{
  "n_layer": 13,
  "n_experts": 96,
  "router_score": "softmax",
  "normalize_top_k": false,
  "routed_scale": 1.0,
  "balance_loss": 0.00452,
  "init_std_router": 0.011,
  "vocab_size": 2486,
  "norm_eps": 1e-06,
  "tie_embeddings": true,
  "optimizer": "adamw",
  "lr": 0.00169,
  "beta1": 0.9,
  "beta2": 0.99
}
Below are experts of layer 9 (counted from 0) of a mixture-of-experts language model. Rows are named gate (a neuron's input weights, with its number), up (a neuron's input weights, with its number), down (a neuron's output weights, with its number) and show model dimensions 0-223. Each number is 500 + 25 x the weight over its row's rms, rounded and kept within 0 to 999. Numbers have three digits each.
Before each expert's rows: a language model's description of what the expert responds to. This comes from a sample of Wikipedia text that the model never trained on.

# expert 38
What it handles: Prepositions in narrative. Prepositions after verbs in plot or biography sentences about people, such as as, with, to, of, about, into.
gate0:482482469498480512535500459522517504509516493492510518496509496472474519460530475511519472473505468492441519490450506477501541542526490474483533470459515538576507480540497495494493490529486491514461480515531534548507481534532528464516515485495483450486498510507506507541470504493484487503480502484508502481505533526502490525473505520535504479450469447482501479545475531549481515505496478475502509444502482496492506509517512485531502508496502491497534499466463493485445490512560467485500525483481516488472495550544486500526531507496469505460483529529497510507501501534510450487499466517503523509453522527508525444513491544513456476484515488545501528490530556516500495525526
up0:481527499484503481510495539478540470513488513460486462469471550526483494495525496474505516475517464516511466493505515509465447486494503541499482495551479480497513556492537535474520467504497506526547462475496463507497465482493493542464490464514514520503482491507527557489482530483504540483479501513505499483514519463515523487492484525526488508518520512521490474477457537491489468501536477497467445522533512514500443480508466463527492495541555551520518502488499505509515505499508501539483507518504463508503509456499542521428513484445506480533472473448565514523515543503470500515509508484458478467517474482494497529498510488499512508512518486515493492546465495525537519496495
down0:477515490476492477457525474483484498464553497481548485502533504491518491534500497528510518506517466493512495528503503493517512491502519491490490520493473540463491517512502534470522441449492506519455471447518538491471496496535493529489518493507532527480458432499483472488526483510476513507546488493484504518494499546430479523505479529473507475496477488464475435551518495494489532530482449510540493491490521470489481492498526518467518559510517495517471497480503477494505482528522529464527523491486489490435507513485463491479516506532533493507508510474468480523482537533487514539505493530432499486533548473430479517471515506513472494518482462492523487509489493496497502490499
gate1:444477458499504487486504499485513462477518487515465522527498491471506509496502462518497508526507512514512472537506504511470521502514520493497483538490483493472512462485468509509506535489490518494519506492489512471487534483519491482521510469478488500492470480458493481464493498514487508522528482516574538510467503486534507469502448484486507523555510492433472475472525457450505525479483513463532494527515525442467560485490511522469508487506534464475536537491549508482504516467485522531573483494503471542564502471470479500504503525534485492532519497457474507491521499500472481513546491453480454450499516545479473510496496478520490479514525519484529499508513503500527541500526
up1:502512509469507537475543512507482484508454515470554507504479535540474511510513509498497501482564529528531484492482531513496473514503519512490503521473513499554524523538492481524496498504510524510476504494466473496505528492490515512494502490474488518503501526519548499532457541534489468498528553494513496507470494504510511475496524479529525539518529516468508485477490537473525460526529486488498506518486456496499452540526442529516457528496489492490478499507448525479481542530518452495493459476533501477489462484486468502526502530523438500502469503524525510507535488486510520447507505535436486482461519475488475485496466511469444513490502475525494525487459468491465552464501
down1:490526469492523518496490510482492536511480519463487495504511518518511513470504520553471483492485521484514502534520514531503490516478515489496517491485517487464480471533473446558488543488527482487514535512473492518491475472528479482465482466473466544521523530503507530511493524537537493535459516502556464527494515426476478486512506516487500450461479524502493499503500562461515474482474474464482461480525486481504494506512491528524428529469480482508503509492495501512503502474462409467516475532523490530499491515482486497468501475490497467461520500530509506494527523532522494483483548524466492520486492532520514527482477546504499543517497519489518551497504497504530504546525
gate2:485510495500487510493538516478543497529518500485501517549469512520466445493516476474489526559522492494505517520519496459532476515478477488474505497460475476515436485454499531465529509528517472516492518492504494510510509480479509519494529552503523521519520512449480542494522504516502473493534495547494509485499441545490526495549489510489508455563529520495567506510509480475505522491475499479478537493491480489449451527521515499481506476475463524527501536524487533481489510444514521474483509501510497463561495518482491547515510518489529526522531486528504458476494478468522540527475522502482491504510527485522493480506538518458479509477513475503448496528506526533525524513510
up2:501474493510533454487499497518449469493510501481484529511472520535520546494511506502496507480463474475505520472501506518574491498494518515528490498547473499475472445505481493486496547513488476504471490455476518511473543493513524536516531482486497525519494457533497476560439515475515455522495502501493509451467470520499496477453510524517495492484492476508468538473505495505528507500539503449541489493486507480495484441503539490485491513513522520501503487520466516494495472490481502515477488478501479482479491507459460514484503502516528504569510505496463458512546548510491494514501469518476498492531517520463461452468464521479497476529544484556512499481489544518503537484546
down2:486521525482516507485493508525482503463518539492534501481468486511468468495502494499536508452548539511504495521515528516536478528498504512504494456489531496453503494503525518467512530459486460475533444495547511523506480489486528506466530536492485531475535508485534508520507480473478536459497526509492528488513529464486527504484504516470483524526514500470562445442505503518498536525500487466497520510480525487458536505517567494464507523492474516508518510498500517499479527466498532464479518491475469518524494472479488535497501473489476524515512506500513496518452494462481476518499520576518526505514526519453505497491489525543507502517488521497518471484426519542487521463453
gate3:493499498492527490453513480518536475521521520509500511496513526482452489491513497533544470449501541508455498520495499507475463495494528505506505450493452486520487501519513532516474492471492485491539534510498477514499486492549534486491530520494474527512486506472518524531476502512516505478535524503479470511490508473510500536475466484503503447461498501484534476487508572523581515502569516495492554533502507478475494521472522548525482495526494465501453501484512513493500511495479493489495466490467487504520524487514474478504515490526499437459484525496472457501549483509440503441515523481501534465486561534532506524532503510502504492516488483500484520521523476539481540510514
up3:488550484543500474492519510540514491518482485503489501462510516487481498502495483495490477493493541535497488541498485511532522554485515494518501465489485509487536511509498482508493490502509513484515484496510534512470457533537498540496503498514478531500505491441501510520506503552514460511491496528542488513504505500517515475518447529494527487485513553487508496512424549494560522497528481481501478498540469456469511489528484500518487468498537488463452526479521508514480502471533501504533472482510511503523562488506521487528456515476454470508426506507490479472541477508469524456566497509529535522535510505461486487547538486519472483482523502454528500493505523518523539487507
down3:493473519494480529499484483483504481475561509523520484476547484520517485497518484568488510491485515549480520512486480502487487492495513464527497457488502509490538527547485508500501502520502494516521483483543550483517533533524517502524506528500507522489448462508509480510442522519466508475500502488481425496529474469482511506516478467526497533466505507501489510473488493534549525520522485508517507467474516532497472520517543534532447543481518488522546478482527499474506523484491463498462480508455522481494476504478500484546508473499523493449449476511530493510505515482532533511528495518528451485489537485537501514509479510528556463456495509496492494488517546524490461539535
gate4:484483459492524487521501509516526474489473499478519503516509484518514499544499479522539537483469504491488477522506489521494480508461521545524513521456521477466521519496497549491502460558486537528521487491557481528484490474485591452532518517546492476475505484503549510540489508528479477462530481474511507497489506480498495502519475509512491511524471555561486519476487522453483495509504512534482490499501531498507502485497495495510490512543545495509480514513485510528484508512548467514487499505471485451479501506534478471524499499523518479556527524537446509483513550468467528503521566532456482486473502508546492457520480487475482504493498510492505522523504497504468540497529
up4:473488515461487508495518466514541476484473491514492471509520467499512511577486442521539525509477515484492504536468515504492534471483519475477521513532513497474452489468508485474482496532544525527505554531513485475466459497522526501514491552513562510488512495507511494473466475516516474447519499516470475482484474507515492526519487508500497502487506527523537471495520496511484532492523465529485516514525527487448484495454511482484493464473466521523498510559478541521524495464519448462514473532504493471545515521490508496481528420471510465523536478515482476543484489536522481489477523524479481460492474525510499507526514523467497518464502471529499518476488476492506482513495
down4:472468508496494453474515499476552487488440505507544503489483469511498467472483496498513501464500510507500518495504414473497458471524514491510520538497492458509539525509501482472464487498494510516495493516481492525523535496529484520518474508447529513510498514524506486447527517528531518550520497518521504508470493490530483512484503503530518521485501547511570482457457529514526517523452461491477479491547509524497496513516496525532495528548510509527495466476490500483502519537496487521505461517482496458502539494463490492510489489472513517507511574484481497494501481547502443477503525469484514474483512499535460519490543501477532500511555525502516525475504509514545475452528
gate5:471479492487497523506477497505526506512512473502464476474510519520485506513443524498554509497503500484475495490536514534515507511485555530522482543491464505509511482479484488481519470462526514499482494572491502539551493542502554545484528506500506513500511494493490505471508510468492482503504507496506550531543477534516537493525491518508436517499491488502464518504434515462483483466482470490499444485488470557534495508473498485475489478480486503526505541478490504518466497485461493498528523509462486518465509460479518490439475492491526487523491507465464508505506517533500453495542510494444501473490506527523461516487494518513509506465502531530553537522463525489452499514452
up5:492497467504514469482530559471556468499504530556462475516446491491541470535518507483463509476498505539467495519515461496501480512482471489528499497510499477526507506473482516487491481528570485483489543478506508466480472512490528490455452489531501500507540506506534518463458532502468494564523528480496556529442510517485485498511519475501448506531532477447510454523500464500479489506463534531547483465511556495502514497480542477497532501485501525480514477503510482501507494491473536535517501497470499485509501537512482533514494481520533503507463521496482468483467506519507487503541468482497522546539540528492505506480508499489502484478492492470497485474510539489487523512497
down5:512494520451515472444429496467481523501492502488485500531513497478508522466500524507506474489492476486488511487477534511514503512550436482462508494516527488493494448508512509489507542499460518528528496488518498464534514521490554485509542488485487541507476502507515469491470470502528482502515555465541487503460476502497505534502516484497536522490475496544509503534472503488465507477535506512497467524491487556486496470484451470518530430463526511503495526480522467464472526557479531496529485479454531502470519507472470492526530470479531528490508464508505496495490536490489488509454523485514500487493512472508527507535525497488463507563479456492496493511540466502515523476486
gate6:454480488471504515510505467479490514482506506465513481495504484516497458563523539497553507456475502507503517586510468483498563502486513491451495494443534498525553533508532488510529478515496519514497525471516514494531484498529465450535564512521463523514467502481526493505524471518460528489525509516473481495467501435509474525492495503523524490525522501507501440509567488502478511478533499502504501541509499496483485493509496494489490497501467487534524512534528529514531502474465538504475527526502478511473488507506539500531473477534515520516532447514479517508488495483517501483464544488513511514519481507474476526471499497507523505479475494450466499511491456465460502509502
up6:499538534500494500542510524510530471496545459515487499510487465471485479457498480509518488572454500496490567479493497479499528489477483484545500499503444513486486464490451496503536512466551478462496498518477533485518516480563522521463485532485513481538503486484506536512472500499471466522508503479531500513530504485479511465503552506497538528476467474501480471491478528491498495454535472495532458522482453492494499505511513503462464490508504462513448528508512484503501521505531486523534495511517503495486515567474501535520522481513505482511498477475464477494459508518497492542478503492475496521475512474470495475508480479500522514536513485546492506459519563503547467535497
down6:495504553510501524499509512487515494495509473465510506511500488469497507497485517491519481521512524468475476481477483519543492553498498455491494523473494461489487474510531506512519475493559439499525491474504483474534524562532487519463474499505499495537492521514492543534476517485528565466581450476538512484533500470472504531495529458491494480453479533467506536453478522499497485485518481474529500491526494469503545493521538529448549442470489514495474495495497496526520472500490503486508512514493519498509493481534484510494485492517472503489499497453503533477519522505520528518497491482477501489513522524509503497471522523470542543533493518546464475497447473514488545520538
gate7:520547512496483501483552519478472514484522487511506531468483488474483473532492496521503470463497537482508498512545505420540481448512461468497480504454530514529534493543506476513538509508512481504505509527482478504483487501482466537475466492485511494496527505460484521454503508507494545476493512500482496502476532489446481570508496473464523492515467498482512505483455494478514508513489475547550544539506486451455526466465500491491491502479559502496494520495509525567489436523503494542464556509543491505514492500500507492517492513519530498518473496500524499484481495501471490541462525480517506477490521508458468519492494473476499515488495495495523507501486459466514532463515
up7:480494488467500523535470460521535515585492492489481484509498534543507497490509487528538502524463489526506476484482503541444504507519474500491495500513467490528475519483541502481510484461499517453482477503477475513501528522505501494547518530494539509521506466543504527534489510510478456490491497472508476535528542463491499474512501534506496524442548518489493492500474539477508473492529508474467476503497497501525506508546518510501501522499469550529526516533505469504494530473518477456526472523516527492498515444486501530464495491457468459497528531510523521521502455501538497469499509525451496487458477496481551495541517548528554497472481488498471494509479536499476496481476
down7:480510544501480520549496522484512469527493489488498475513499503502520491499476507508525510479484475511548495515501470514475494484477553558497499523511507531492471529522534489471488513510458498492464538545477509475469532459498504501531497498492492517475490453507479481486501468523481501434546509489487495459509518486543469521489458552494550503511503509467500514449499500509536521506463531503511496507514542508560502484481534498475512524475498543503487504501505461532517504508499498526537471461477495525480514481491529469476490565490495552513466488561488537466519481490514504524473478477501544559488492495491528518495511493513553482551501465507432529511485493486506515488482
gate8:493498477470505473525482479505499470455498488494515522469508504554470472541439535513535525504477532535494499525513532467488508514512452471476484503507504485460481472497463508511495492439489488509503505463471514518500470527529487486506477532489494496485415473558507496495508505480464573486498485480493475505508516513525481491500527471455515502492465529479485478485498497546512507507502520482464465505453519513533476511479526493509515540470543522480544486483544475514502475469556484489536542552499507503476475493487463491511480483508546505497513490501506535475539545509467545504531513500475526503512526484437483464468500480497522529483481522488493493497502505509523481526512
up8:496525528437455509533520525463525479464461527538483494482480489463484462517528487515494556496488508534481539469489491534438521515480482492517475515496501497479466493508451527476517477529504430504478532475503523493506508518508513469487507493497490550525514453474474496505495488469493525500516476492466499488435496526497515498491530505463476529473541504474456503474523448494491441508472537502529525495524511518470482481478509478475503470484510491493488568467524511513503491489532507473479505505505487492477478520468453460502515499540544523507485498483448469505484506480485497531516492492476524535468479493471494486451505527489476541485479464505508452503528521482517487487497
down8:484537490466519477475520477536459476500472496508493462529473509508512507500460510543496518532508538510503464526490521512496449502479503477520494515492458496469528515506458498483439484535500485513504507525534493506493468505507506487550480479503492488561501454492485519505515520435513503496509523529459512504492495476477522504479503496515546461464500508515483502524553537539537515496431484513499513492516528476485492516518482453508499505506483464523499518509536464514461465530522513464480487464538515510477481471551488501510487463506501495524535499508485492457491468460500516500532495549501485493463496431469526560521473505532510487532530505515495525495508552472498536484518
gate9:504513469517487499531481505489502471511485499544495517493496482468496495487471462473540518532498489488521527435503505511468550535506479494490448501511493508515446507499516558532519491498506430457459518508465487545548526453480518506519555446488515496499460469502480502533531493487545517459502492524490524496532476526495493552495505502512521491478498481468471522511502503508495496481490499502546504510521544496511508470523479458494488457505522506523495503523492490576548507498515468523515495452548508455528533494483539490478508518499531506497553528499508492479473497505493495521515494455514510508493484498501486499528491474520514507483462481497412489514506500510537514520481
up9:481519484503502505521537476488534519550484515481491489511508462453489469549537479497497531455520475495500475515531484482480539540509461522479504492545494474468514488489518525529491476486528468505485504497523496469472485506504462449529499493494525463446461526477501484459550471521499552488502498485539515477518506496494499484499551487513522501508462514563516509513525470528479531534537475498513490478465506502520496484506547517469492476419475507474493507532497523493486445471509503464544472484514484496475487493548511548514485488492518496502494485513494503472471495514521512531499476518492552506525504525428488516519476494542488505501470530496492469524486480459503450504490
down9:504542510473500534520515500509522528492524536510470499495496504495542530533461490542495518535479513473435483507488483485534482447480530522528524487464455461501505533518499492498497463499517510515509467501460488474484531517495522516528522497493513462467463486497502491508449546484488486519523525510502482465503480509475517505517511499477516540460516511448492492505511482499500478488520519540501506465493516472500493510448515530534488448496512459494491511487481436478493538442518496449499476450477500471472488484520492516509497511494497501532503512507467523540505464521543486491474445497526490469509502518470549493486529483555516498462533490472464503501446521473475494491559
gate10:508521486475491517528537532521485485520471474541487508515511496493462463501485512505497497534484500474489480441473456473483554513530472521503527507508489475520492508459507519530519470505513473533480524511483535485494493564531487516481523520462539463543464498471458501451541515512504492482499506526526508508526520534519520524522499503549503526466499481536518515500499450487494489546450506484522454553489527512499513474485481496504487472505481505551455569522491547482523488493523511471485506501498481543493526483452493515511511473514479495514510489518470469528510521466542518525441521501500492480500481506532531510451520484532479509496518480509481457489489477462506471543482
up10:487565496506469456502527494480545494507478474507513503522517482512525554470484498500505487473488498538501471578504495480475442501459504484448454477499539494488532522489507494512470501499484526536496519495543495515470489450495512485508495497504506483468526496495548501524500483527482550520500505520507519544494502536493504478474489529511562504532442507505466449511503499487491523480478494518498504541463548521529483471525505528521525543479510498496504508526482509518502505541551500526475487517502511501482497472503466496523526516542502537476524470524501498494472492515448478489512472482453509479517481467482494496467513513498474487466433539452535464489521472482529510524482
down10:523464489463461495500511521482492512518485508557493501510473509480513473525510480514500495519489539470523498504481489493486505483462501487492500531469514532530523495508495473478524540495449527518559482502516513519511527515496507497518512500422467526481477533460517524472456448444531502461494505504498486525496509504529500475550472496509512516450520497488490526476497468534508486493511480530445496455504485467483520492471471544511492530504504523489505474523482476487547497536437457481534477486514509505495465512536479500473518480501496509510498526500500514533514560511494501444536503494476457449453465509480515465507509544473515506541519497508555545508505474495512527494517
gate11:477488493465525532432501477475464520503506509555484511490520523515494473513561548499513487505509520534487506501515520499495514491495466513498509500518469482500476480451465505492528530485478511507521491542508537482559459533515466493466505517489494525461500493525478517512490531493485508485499509469515471547498553495499511527453518518471477507547492533491493532499508456511532512520491535518473524516466520494508489523524517468477511481522511460472512494464554503507521507502516484506503478427478541503483456499547519478532518508470518537509479485502529494541457491499515454507465503507517536529465508500517523584496487501494524504511444493554521517511487512503481475522517
up11:493516514429537486482524534469481482579450486495502480520483481480490468506520524506484500497499454479495513520527472475523466512520502488443535527504475489511506524486521457496510474503497536502562475504504524493493510521478507450544561463490536487505486485515474507555451497493496488470489503492548471475511509521489527447510509520477508515520466476489524555496511473487555560519524491525553484491483523511512501505474501515521504489468494490505509526504517536533501457525522468495478508471530504472504469485509531499493477516451459500548515515518536493522491482495483537474479546539508471510479516490499495526509520522513495511488476488487531494483512497517545483522528
down11:486511490499501497500488435535465526480549477528525515438541487528508472500502504514472493483500505485521472519518508485468501542484548514512476457479498539526514494530545516498495498477527474491503519476461499506477500522503553523488469496518471492511532492513481519522500481483534458464385497510509504453531539464507477525468484492506488521480543463489533484474483482519479508497492521447501528497509470533508509501516499529483437486520515482507517493521453520547523502495463525514476514485487468501503511504467479513549489532500495489465506500489481460509502519484483508493556471536536478484507495501476478523495497471523496472471530529463519514486530487506541512470520
gate12:472512480467490515445474536538445517516503510522503479499478490534476551518470512506461489522564510515526443502539484512483478523477509540436516501466482462489452454524530485532463458519480540506519489511478488510501496473498425557467499550470505522485466500495513505481464494454502523510440494530481475532509443519497532482549487492476466498529509489497478481534509487501488494482512543476504505534514515499489523492511491499473489491524506486510510487487491510487484483517509497516515480509517472483488498509508511492479531460517524499498517521524481524471537497490514519566481513497431507491482523484511470502453477462535517494480500514468526502499483518514508490493513
up12:505527471485504521514516498493485481432502495488474499546502559506490478457524480501487543524546481516488499503491519492517502483467514468453498481493536507535463478472508517502490475489509479488564507529517482499505523486505495499516521518497497498483504482509522505460506494545490509495513486501446499483471510514517459486523491481499527487525401459538504475518513492515469539495496520445509523550481495523498512538505490530495548483500506448518495480516505486475470519529520510490506567497470501477475548545489471493512517478491512538507522497498433469483496536499545458499492495495487487535509490456481446463490479501506496469500488576483517489542523489497497489513498
down12:504523480500518478509540510467531473525475506532532486494547507524501511533486539534485511483479515489508485515491513447468487473560495473423517482582531503479537543482434501504465544531478471527505522507513507492493491535505546466509513505510499531532499508552533481514493468504528469491504543487493522497520487490499539473491501508522514459514534483470517475520498515493487497489516499535512458506529500467505492516470484505496544533499506478484485488534475552508502517508543520481499448491515502499503506502515504488479505492517532520497481518505470454541477506525487526485490571531512511497469491484480513517531499502510507495516446521477500469455507467474479560491532
gate13:457532485451515493463498514497561523533492492486486506541479512505524522472491484503491459542519487532486445503505502550507517524478544510488517499495478487534537466484518509571475506491501535523493476478476485458493521493523460474488496494532501472531479507491516516543488503541495479499503501519499537514513501558529494475510493475507517496525519479490498513488483479495435519545489539496523479552457492539550499461471488489510515478449481479488506491490482488493521495530526477521520525506481472463474473476515495475520504503511521503499482463538535462519514467516490561494449551457500476504519474482479540527458498475470498506517504477443504517523500504518524508486508
up13:479500501491455492530456468516478520485494487525469521494513524542511506520517531515537534485478514486476530534515510519498501504495515438525483484478512523519515492555515487497527517481523507464493492490470522528475507460460465551578471467494511550478501517508491466503502457472560513474538513448526522494500508483485490522499490517536483462459520505472448462482453532484513508488457497481517508501500508511469508516518528505521507544531466558506499505499502540532540533503509518475513479486509470511523484496496500489472532516486499499482511512518491485498478443513494514484490489504458542534506442503450471505507508529536522493526484501479470524530518481487544540502524
down13:482498476490477489482491486459502485503494498466480516517458508500472472510478489506526488521529499529447472487515509525474517497489520472483503502494482483487554494462511532509460509535515566533496533529532497465494480492497426510531476481471478495472546515482530508532523511541515507515517507481515470491494473539482525498493534480493521508538448501532518510518533490504472510537541510516460505531492510452530483500511499560502532467457490484494526502503489499525503467490513482458480478540515530496522505491522498494526493476503535507498478500468534466492501484499558535521443517465476447499500509547483544491438500470483479495482536514481520520536527521554495517516525
gate14:486470509492492482474469458505495576488500546520503468506532465502483456445473489463494471502486506519479526560520502507509519487504506495495498473492530531542497521511527473557465520479489482494519484472492479505510502454479460474494495519492470503476491510505515483548507510518455491488493492504471508528479512444539465511450468534493513508490492512475462511482485501522520535461462519522475480469508478498469524459504524542475441498509457500496525476450525469511480487510531509489492553513529514528506568474504496542506497470514473502458483482517489492486518510516473496462478495470468512480502526489513491524477443499523499458491492481482490523508544529470485490534475
up14:486536508519481452512511473516515478479474503482497510529558515520482450510467508459514534477529521491513457518491526523527482495508510466525500513574482528498476527558503528483501522491516478482481523533456538521480474505547518485537514477495527502510482492546507480494471549503486475484539495509474510485488542494511442501539479520500444492489538471474511500468564513463493521516475500483477485463514457486482506480491496483512493483503497514565460491488478549487547506487460528521533481496529465464490489508510496527458486522527543478449489482472481482486515514507520490503499476495495505492488498516501484523543498502523508462511498522477497511564481512518467531497512
down14:514450525502468502487477504461470491498520477503483489493542524479510482525492474498456495517515494542458484506493521481493505522521494513507512465507501506527534504512485466486482535482523459522466516488479495508555547500512461495483487524545495442508498498513556503479516470510465485535491476480464505445536462476503492496520494461488489535482483507505513484517523512509456499461477497499484496482506515492464480467514535534491473537534454475477514488488517479484495508497527497517534544535508521503471516492493505471465495451521509491448486510506509491490463452513521536512501463426512480503523513464527524507545531531561475478494491479466496477489559485519546473545503
gate15:529466507495500483531475517513449523517472493501485526502521551494492497495522468465492507506537456499457522522481474478501509467482425475485505516531542520505521546455466465477516510522553485518531512553484509461500498490519482506528507515524514498484490511521457491460509557537495502487485501494456499504492512434550476512502523541498513517501512517525489474514441530484460514498489475561453502508511475493492478479515521500523510464464505560530506546529493532499490492495540461478429523515480524477502517517532474475500503496531484541496473485497560498514512485502495532504503531500529465464526500501489502484502489504493500499471492497503490505483497511497494448475490
up15:470476477472478472480528516509513469463530501497492529469491513504457499508496504482495485519536522514554517498490530547504540496498544470508496519503499531476472518551476487502524459518477506477493542485469488510512487522485530474482477492475476508514487530565512512552472489459520499531492460523468488464494531522513480519479466466474478481528501509523464492499463443530462447487517474510490490521471450523478508469505533468508502495536504496521479429473482494480478490500483505506517524478497509558471444513466496526484497489492475475491490458525521489498561515514531490474503477493480459485528567472541509498515509504496476496482506504522472490487500471511537514526467
down15:472511528541474466464487489507426513490503500518498531515530496499518495501484500489506506486519475495493447499490494475505510486478488449481495470482535530470489541486470487496523515471525526541497521508499460491493475515471524480470532500541503538488477525458531476498446497510489483458514485487513490522517472520514487488479490465489506471469496513543456493509521453488479492484508465513535534477504467461491519512516577477529468518525490513501490520536521547487503472545498492488488524468516548466497500488508466443557430505541511497498465489489518496510498479500529503459455499499471522483563488529532461506510517503495467466471494517519542496480524506479512483508506
gate16:466492512474503496513486515513479495547523520482518525533494478462537507466519508503500529478493484450475475522469522485511468462561450470465537500469499497514517532453494541513502526465524496516518501499492504474529466490498529486511481498473507520500480507472481509465458472505489474448534512506518500485521464519504498488503452510543492516490539445473507521518520500457507527502489453435497519491509495520474503527490520513473495549465522476526479526536539506523449462475547491513508528448544501492531527465484460478507536521527526466462513507509482501455540537508509498485491475476476528495486485475483510481503494465498515496507469517462493558509512497469492467486507
up16:431490524484498525503483534496518513544524504503502511535483516488461516500508495495461500573517542520510500490514482526524527473505490511539461484483519493520443478491458475506478502520489473502511508471485484496544501499516558535510558497495541471530460508491500499517441490487505420506510459485471525497487514515492490501470544485491508478482523487534501497519486481468446500489463532485476542505495522494489493469521505463521512486562543513488530535521521506510502456528503510478490498488500534469485580496488501538525530500518491496477527520546527502506501532487482499470487484466493505523470489507469503480503537519471465486509464549494491491489502512477487465476491
down16:522489509522485515521505520475504514454493514533534521479495494538488488445492522508500501487532487458519476467501468498486484512494496522476514471525471518503508520491463448511487558488502530467533497488469552529516469468499481503486499515521505472527515506484491473506515517502542456510480483553520474472506495481452493480488463550508514535487506545530530493530525511464561504509533523478484481475492487508513512462467517477487484492467503499494530518518508514465465502510466494533504437500481531537450490483499522482503512489455513487566520502508478500476452473466443535520499514523489528510482469492534547501544482504542509492492464553504511527488483541498459516502511
gate17:483450489479515471486467567529474511480484479507538475536450502479545580453543497487475524552498494493469514510511518510491535524514511528504497498523490521507495514472487529536489496526520501514482448493536530502501512486515487503489506496523489501523469475495510494467517509521503486516483554526496484484531460546526499508507528482524490480522482511485513550535478516519502523519508513565471474510462491489522523519481472498515445474481473498490496472467472542538463484513495468499501480500467535492485521509492511473492466462478486531515474554532505463487490504532488490516501490481532477540510496475522513532466459485515543493520475523484500539489549506491455482481457
up17:450497509463511490450529534502496467475516494491492461493519543510501509434541462445487519507515497496491482493503512490481511454509506510490498514551522520513490485459488515509493510481512516512509486525527486495509493495472488565516469493488463497480491478493548525536504478492497564495525458540545507530496500475523495514514511511515486517481485463517505506454520498458495502505460466468445508510567504509515523519492491498467531434504505496556509463502495507486492511461554560507530541510488518493478508449486502491524554466498507510510544482495483549486535474488518505495494486509508520494495509470502443505503525532536477502526495501515516483488486457519469517541498
down17:472514504537477524543444509489549494413487502532532551482523508501510492503493508544584494490469547481504504498491489496494529480526520508475504488497479502495481502483460484539489529513496453503465515512533523464483490527502511484514505479510530496519528486506539498517503476484483517510532502483468477469533500498555454460523482532494522489519475526502509499507521488483469483485483521526486466518487487484499488460527514495570510535475498496465487491478472496466493524487521504484574482496556511515502488475488457502455507490509497500515501514530473496521479515523497519481488535529507479526509503472440526519511481500539503550504492536523481458531502491505504561475510
gate18:494463485472479435498490499536520521505507506487518517527495505471531532523509493504532494495487523494495490504469518519508574490511512450497474489507538497494493496492537497500505496519446461518493470505516483485496555473499504499517520483502493504470461509548518500481531507495551503498533457537476479496504473449511451483470476512542523497499497481491482485542500489519456532490489460439513504515465507504506554485497520459456508532498479467512487479533466458463511492484511486536495537498508501453516476484470482508477499548477505472490513532511485515494529544455543476508485480484487516499513522478461497427483469447485518510463487527474523522527520501465492508470466
up18:483508510499508507507487480491476506534523524498512508468493543492494511482478541489514460480444500508470556480514463490463498460488510503466503500546473450540503469483488527483521483458497537482513455525430481526545506516533518498555495517531548520505489490473523484525499527520500485486505524518530472482501516472488475518470472511528501472486503529472505517504498528521498453504531486497499468512489460514486512467517471488505501460479562502473536554493556454517487526505515480498511461456516516540518463505501496544494489522460489472503492529471486521453508489523472464521517453496483494467499457509501510517537492505526472490526522512508472522477451527516484479536512
down18:460504522447490579473512503494491497476495536480520512534500444481506500523534464499491496529504483565496483473520526528479497510538513507490438474440504470501486493475505499471505500501505531462507505444528519498468506493477473529535479486469515508567483492490504485487498497525479522518480484496507492505487485453507512514470541509514498523461490491519504464529495513478493484458491537487504519527482515528559512538518489526491485504501462521476473513545525498513480503505504503517482488504508511518470502572513493527503485452501478523499515520492460509502486463496488548457498523549497477498466525482500518456502524507450505500462515548548461469493504491452508519497539
gate19:459515453500543490445489516491518492467515523480487482463470507508504463512510529498485489482513507539515458504493492536496528493502511510501490444482506520508492486517512533499503501559517526462481505464497481487499524469480520464517507478492445467538523511527498525485486553487519532495467484507502488490512463539521517495529542531500515557544516470465478518499496497493519490499459518508539484483492492521519482560497484479521465513489455512463544468499504492512508444523469505443512538532493491519465521531457475553525491456474478480502480499490539502480504535518547511499469519536505487486519498476511503541447528516483463491539532509473525494493469503495476517471483
up19:516521500534477447521470510524541522494474516486475494440490501479488533512503497556491495468500555474490504461566463509507465506458520494531504501465506502463507518521505491473495509491483454485519487481471476539514486506537509486487522501465529519485507494488453478467506508488501420500488493512475499502510495495515469485494475498413442473526503500478509504508535513502557467457525482489511511507480524524506467469465493540492501506510475454511483525495511516501453476505487515500550499486494498509499461501484485497470502517530478512537486518469482475498509516478490428508535464523481460488456495512489490533508520484530500493513517531560516520458515487500484519534496
down19:458500506467469514473496535520506488494545495486504502511528529495485510529519502525504520495520464497523513486488536507567534506561521497505478527509523537471528476538501471554479499493506486529566461500495482484488496483507501518539505481547486505532480487497469558516512468537531478488466530520518513530474561498494522497454495506502517509454504521537507515521490486524518509495529507506522529523536532506535524508485474479471521507469511498511538482520537480538471517532512469488505469427456521468507519486499518469484546499558547518484497475453492507477508480467513502498495517496488481506535525495527494540488519463501497480496496482487490527554533464526507502475469